Weights of a small mixture-of-experts language model, trained from scratch on English Wikipedia.
Size: 10 layers, width 96.
Experts: 64 experts in each of 9 layers, 64 tanh GELU neurons an expert, 4 picks a token, a sigmoid router, a shared expert of 64 neurons.
Training: a variant of Muon for the experts, 243M tokens, 7407 steps.
Below are experts of layer 3 (counted from 0) of a mixture-of-experts language model. Rows are named router (the router's row for the expert), down (a neuron's output weights, with its number) and show model dimensions 0-95. Each number is 500 + 50 x the weight over its row's rms, rounded and kept within 0 to 999. Numbers have three digits each.
Before each expert's rows: a language model's description of what the expert responds to. This comes from a sample of Wikipedia text that the model never trained on.

# expert 48
The piece in/on. The piece in or on, alone or inside words, such as dom-in-ated, tra-in-ing, listed in Grade.
router:494445493470449515522537399499514465479462492483510485514485597480536465554576541430561512526523533462491485566447462494413539410522536532459544489497526380553536567497530598470511552473537468668473537510536464528556509471448387424569490466494460463603428459460515532512490459571586450449
down0:469508566528524566553455501580532463522516508416573421520519433517454494461532452537522420435524519426474580517455509436491518426490627514565490541482522503547444512455414611458504475532393604480446353530467545482516527457528530441522491481486528489523598509497440447549538482530560565498
down1:543528593542495430478549501440624492491529485477506518499514460516533547540500488458490539482526601473442518469391501492514464510502505522514473505504483483509518564505490499456487533562504440376446536575477535571573486575555524430504487510524614511479436508528427495432515370333489482384
down2:348484522396436474572419513554499473506457595429469532483418546437493557545523564480517534479592474505525558451480465531497466514559562527542448491564515491591501405578496506447469469490448476603407502416517504484529494434487491513428537455596506487501444507486482537478502576558564557537
down3:437469492510447481474579407558503469525387434473482464585500493562494471480446532514524556529505503432516419517465574531525498505478445441440456461484574395559455453604395459511528475498519563538450471409432500480479513493522518559485569560534544532524470645533545446529535457478536610468
down4:487349472530604567462498552505421513482532491527543498462474477439515522423530487534603469531462558428476497575437543480568507533442519523503558540472439480540461585393540458469455539483542486576447485537470486552585465450575536478485492602468531484441538469507408536420508432572551461547
down5:523495552571470533552491468568515505515539551468420510500498443503394503566478467455435551579487497587554488526438607589460658542447535449468472559494425511537426448434486543504481514451464406524434503529482501488518485566482425551459521562535405545502542462505495528533464402593500516467
down6:477501513493526518520538537436618566555491570462542505551538523465590429437442495403478558481458488523578461575423495443402437354615541480488506532469443537521501507539490500455545452445460511477514591557456534463351532555490491463477477509517526517576531515541521558529486442509546490509
down7:475503467463528456494392529515466531553544493414546536484507484534508508451468517431474511450420543625555512496554563493607544482519498546427460513384484459451414485362474535519579533466515570455521498459529462551586480464399523474478503465546548552394555497526493540498482563488534399538
down8:472452549571500496579482451462396523544501377471522522494522469401468453556547455542516467556477472462505539466588434455536483434522486556542594422475477566468468500531506555554429552470599448481507522488512519500565542513470530583474433449479517430468429547492484644415524510476563470581
down9:484513500493406525544537529585443434535470559544557537525538492421531475520638419414473478524470450549415528528408504516438469439543549452456582419527457489559434544482465477519552507436601523485530547480592469415493593551406539430472558521521425536499506496462516548510492502467487512559
down10:615503408562433429481476449550501581526507539468554582618437483554535540405478345498466502517483501512566545491536416448522578541483526491498628482438498489454477504535462500420518525493521478566534479508514583488543464544508522454504480484449530524527546565470583434465478544401493490523
down11:526636522572581412514497513460480484543476579536502508458456564518476502445468499485557508489479491500528516562512515562418456509556433516566377405555480421497503581382514483531473501536494473493524517465441389533420502462623522504514464497567524387437459504482533513452505445427482547514
down12:534403554522552426574505483498494550488521410508452440456473393493522575479555433497422470527510558560450445473430460594572473497468618480444501620462612549520527461481536564449448554504430476463486472491513512501552532518537508463537455502473562511454439450517435571581569501482471563532
down13:532574517494398472410459569591503470460546423477544551591439392417430547468562509542491466428515542578521571438543573492510550502547392563462565547506511490548516429456450539450480476500421508525508538427500501532490479590524424443519439459491557561449484459508480531478537432526447505474
down14:438441577614554558586600446464494513577478466460439533528556504529436466485425494498498536499529481432446474423496511482610520492538510526503425473473536486465518538488522395525469492463608532500520476428479418487482371500588588587516482489443545515537481596474541498535494453550555528456
down15:540490450557493525457532586464457518411529526515588537472404480554494423500552519523588490452472422492512487468566500483528537427512474445552454579490424481479384534515475490392505529464614550367480474559530531467568495534460493482585496504446483558429527546547495545422566491477522440574
down16:511548467525464598461404527472531573565529477478536568457385522525574510574451536508540447450445524439565462410484455468559426438500476478449455528466507598440503495496474514565459477531488550561477541530510385498470450419512483558512443555584564490490556460524516448420595501462592456503
down17:466466551413497598516538518490457405528435503491565401511510539548511457549500563534536438538493508543462579601549406491496552463480474551534466426592543433528470485601490424559412569452450350553496498484485462509510407538521511561448447493539456514548438469524483465523468545487522518520
down18:550582483477485453423389487513454535485352488519515540552530541520492501486438563411485537486488513459575515446413495518533531500464461596565442484453437466552483586483437514475572443550462468477506507467404512528515474487461562404393555530591544470512519521464528596528447519577481567514
down19:463499537378531552545494464439537551530448550547492571536471468537570470520483509464502495477483529522440646454471434521434516477457559427532492484489517497517446412509438466570560571581440543497405489415516490435544520510545515487553496485517451553560541412535590434589494458579502473599
down20:557582574410514533520526526512546469459423444556476598415466478532466408547383475593553513465513526518453480526482555527508464473514498481550536555510501525397489424576458485588550494451524509415560422445430480596478458496492558573477524501560484527467448494454428534566453531537419455519
down21:457519562579457541492658502548527476457521560551471489501473485495521492577441490422521495452472488482580522521488547456468522426476479525442533477519525558517514450442451534465565545515476502472532490528445467615592532500359517473462558470499463536492476383548539393524557522376460562441
down22:530555480404489540536548504458595492504593574469414468474460483535502480522445461503432482458534441473417520477468486534424359508516467477470564510488555576471537570559587412538463473463530500566450470599489430582420450505440467478532582564507522511505406491499521520597501564482506456485
down23:581496471597586514381487444469396509531548480481439524483558473436577525503531411559482440470520474486538417574465515541471438523490447554510502561507556570500568460372536514561470536503523557494527527574453487457474492507605454462476504503432466473552535594506487497390500585539506449497
down24:495481597429514499542628513510456488488464460527496419526537540379604520571602528513465576514469475521468514513461542436473473587514569494490565434495587639514575484567506441540457434545445543443429463571449499517473487544528495538504488446560439451428459516476500493497497415473511472498
down25:526472580552573412496517497422444468454473498525472447455465500497483561567581535556545414446493500488521453418451494487554530543459550505466603522498584533526447525586526483562499532588528378474443512442417458483451546484553466536543411559532519469405535621533456485527445484542460477551
down26:466563497511441533519541442548567467500487526570428463422465470470415528542508557602507505566376534549524576511508534499451457560532514501487485438526515478560534530530427438529482398622529510534489494506421562518467464374549642519450474485476465508417514465497460498547511431470562549530
down27:511507464508475482470460446396487488512501568451547442572491555414492459459556474368445503475483515511446502425491590501367511618566546452466440529552455536477453521604548519520526435534564574584475542503464569485465543535518538504552486479524547487559395450499505474532547602505525466474
down28:543490460433498460436568471513609502510510499506403494453558518571591516397485525571450484502456509570443539561512510498534571497459443484505415498428532461432583466546529495476384462548495403546487554524566511452447513520471528644476513540534556472456555540466507532489476554400565557502
down29:476405421479470494554474433513453504425495546496466549522543531499492544415571539459500497487545560433615488465604550456399534445473517525592425517490538490495558498621607523447411380525460488521533491475541517517572467394451503490446520499503526497531568523502529484553551562509488523430
down30:449482488529459491545486501497489557533512454477562489448470585478534523380464608569540515493447563515515485500478541559571525495446566473558475432523493437449561579405527550522514535474516513427562495389527474506482512347512485426503575540553446523508564498516524478449499622464534599430
down31:466473525467581435543547492527468405509555594533437403561476538461474515534480499484389452456428496406541417501456517491422531434438464489448464482597587480419443487567534605483471486515494472447536494492452551576418501504562484516528539446569521555528524500496547494513448427448572568543
down32:408458452525560462453533433469569422507493551492466472590523531478496550568444514536510484434560492546458568458404565495513479516462527517582527494530560499549400458428510453407561490519551504623554553498525443482415500439525404552464496507593484502543540423461518436548460581424528517501
down33:455489482403562592538522485525436517450583457465472483483434466545402542426449485584428640520519614505453511501439496487531473496462501576478467564466502512548581566450523530504504518520534458510469397501471440489502509413527560527501413515555461554517551505527463570450456422513436569573
down34:472549429497490503388519482527571525510507488420492521510508527443469497503441543389442546465401438432514527489479480578558473575588476480467470513491397592461472591545451454525381522596556477526529506410533556482563464544582481504564534533502529501474569480527526528377523515440485498528
down35:472507552540520506417512532437565547551511551501476499476446491572497471496497438491452497542509473505414479451488497477565544514414494531529443562500532482416551480610641558519463436415530571476563481513534659468495557503474459491482479580533532541545440486459611523431461487407537437545
down36:476543557484545539559603473487606498457486426536494550580490439500553437439470515497443502489659511553469478555537479522397430489538527479444498478561460464483543481495578602485519436539520420459503478560452471552481462432522522523479513481503396612511534538484587521475469533477405487429
down37:477522459506507332502471524499507464522582454563499473527482480453413468508461487561528621552503458518452495596490535527487426417433527504478542474503591522471483587528498534488533557456545458335608517470485515489487564588543471506375514471467460458554553494433527484486526506506476491539
down38:554506551563512587533519465555548514516549568551558499449574551513525537550528499560487466487411361546609465426521502414451460471541476497419467585496390522404521487493532428502471501393487471494498529435545528462560427530462521576470528535424467480552567465520442541488556483472442534517
down39:537433529446621468528541503507597503429409457535477528514562516414549547507508428468513507494464517483536532424526465535455522485581445496545435553530428499528413456631514405476508471558453537384540448479475475433606461542467508557504414499590510440495465562496450507536483492538500539547
down40:492501460445468536438429471548490480518593400492441469475503480506456504592467531643522415445533502461571549529517501541668486580510546437455429473458475495532499571400491451427451497499484473448568485443557482473496512477495500476510558488450514588528553495572453441432550506569514445542
down41:503446369464458492547419380497532470467559484495541486532476524473561422563551444517420526518597507508442499437473552527503449525534566533460396440527566515543440475497484478485480490552524489512529507441484483529477450523569464447560565512479566504537485442494533514624479437388582593581
down42:489446473523534495446569577504532524566482427500508512443457481509424457565456453485474484516470442501541497489462507417473539468528488392592522593530530539471416433562591557439551502451478626520486420520540568628442543536468532528461488482446454502497577627503482561452517542514465501436
down43:493481524455542508498594561485498479518501459480343520451491474558498524427536515533465548487484501523483531555453624518493430448534425445495387473448499520524452585494509473542585600460495587478536515548463576472437389480504525433568423536473475456578571535544565574498521530461445513512
down44:538532453541550520525411511421459455467435568450537505507528470423577496562521466485514567495384530466466518411543541545516461564483563451552403465536617539456405519478445497508464533473463475530470388535528532550526470525500407525416526580500576516480468580528502496580545462495413492561
down45:511522491503527517502425448581374468547527473515471506545544444416504535574542506460544516468420462582497474604569499582453440502455488516405460610523442527427457504496511487526400551511458466490510445495514499520555633537588505509548492520406481475517504408486538457574457563515514419521
down46:585608618518518553567479499523450535498490542432486573380477488487575569363478456490503476520459565518567517481564452504444484525548456476500528522477487454578507481427512554603463528553527485520490561586465463515409465464435476587405513471440477435568526482465461463463477505492567508475
down47:522509423567469495439540558475511485435539558500457396509594544459535479489518413436616497589501549469439471450511459460515506610532543530467419504535405533494572497473457522511534408543579414435474571455504466483398544513533582467519576459597479490536512453489475500437511514502496462559
down48:510518465540460526459494548475535507460512467577388535508600463457573487481472554584507463433446472517511559469665425478498448512520562507478483495516533489523426471524485603531636499526466462507439403437494500525464594421492454486447467508474420421580476555523456529574520517462460507543
down49:576517586470525526466466551453486438492560494464527492416585412525450548493529500545644532498540528487405440594500484457374486543489488468529590470493504479548460491473505564515591552540592506542499413551488490470442441498524537419521422460493487572496523552488395536507448536428523506543
down50:486417488504489502500469484515524487472564599507464579442545578606425512487424516498441528541467588478449440448543528512479493476610396469490457420503517516397448469527427518503474532530459555527479576523540610481580536497579490553474473470502472500550506454477564465499520639444483480402
down51:489474491503529508536474550504442601453472371529470443492459494571442572480551528580457429481495520426395424512478411476575401582515432554516487488459475484482527473520519530534523464544527522541408529464496430458482548503465458508461507483541508524541552601491622545470492535467428629445
down52:538544456490520550542450552542486517443500516423545479516578500502451532460501554536530550544532434448496438622574518447490464433475499506530419553462472553458482606579521459443445587518509560507417585551482469546489594500534546484521492443473552466414489490501564531386482380486559447570
down53:458550503477593502547497471481494514587512365447544575496511522569474539467532424534446528459419565527531492582445515544504507494514462491472447464527546638490557561536403516459448502488487584455376454469529561494512455561490504540581550522332488472543498528459486506450486520477528470517
down54:408445480478493424591448480548486476551492514546499539520547551451599419493525502545491523542645539540472457436507553558479537549443425493481450437488515466592545497422479517517395539513566432509552516457502488513421421574520469465479550471543475456538442484450445448396508590567542535502
down55:493494481445501552556439489501465415459491529475566450565463529424470484574497490397507500436466529446540420453455509490522614495541445528510417402509526493478503558442553546445571493455520454504450595552557524544566578499563539402573428531383556499546487558532462553506459502531509472587
down56:595565520511444583472467483488452599460430487495502463439499507403474593418500567491504409559488523536559569511495569487540393485414420525478521522487506526452451476510485456509565505585515560476459497524565546435434556504511534504482488445496459406585462534512543480636564430485540488545
down57:531513452514491453532444534530474508476505505474525593487505415532469455462431519523520536472553481432534478497431499476434527512583506426402525475455506588436558459450537502559604488432519523474494594445495523548412441467400492584406520507492605521490479448479482538471506560562469655433
down58:473540479465538441452470496514584490477538518581537385546528501515500398515536491563421580537545499552494437547559524495551473494468510448565511577520494454445608494460620439462481426425473474387569503550483463590440425451566497552514421482509419515471493577514458524563506467530504461467
down59:522476469428411514506453504597505509409470495562449560438496507579371555509555478532490517467448549484552493463543518459459488512474534548554461526468504444527466528565433446514600525530487532521518475424493468553477479459577491528522570504517567464526384514511524576652522643452510447517
down60:446554361458453486482441505499420509520545509519456556532509412511492514575497528519576513492588425387457523546482544526446526531495467574541506581512471465561470492370537468460398455454507496475552549536599452557476512477616478546485435520516528395528414417501470508486475518506479512522
down61:439558542523457406566480548482496460475514429553542460508532532545475527448465524515514505487446490595434589590587427521487574427428466461520503494521470603533452443485560522607545573514562428458477511579460513490538531535383505543473365451562514465486537477485509528459510481490548585470
down62:527447406475466404521520446515392544592554552554486522523444463512639514442551403470504435420586544534462534598550449567475438545477519550513554553544523481465581511489496496560472494486446513450506455491574463445482619507448490473463484471528537504526498478489467496517461378434458497472
down63:536603545550541503482536532464585556523512475544503526506409455445445456589508557366548457497534471421565476498466455527525440557433609552398524536487486631416483419472501440453501480409467457533483480533520511450504508461518474561489449584488582523438534523506500463469502450575499480534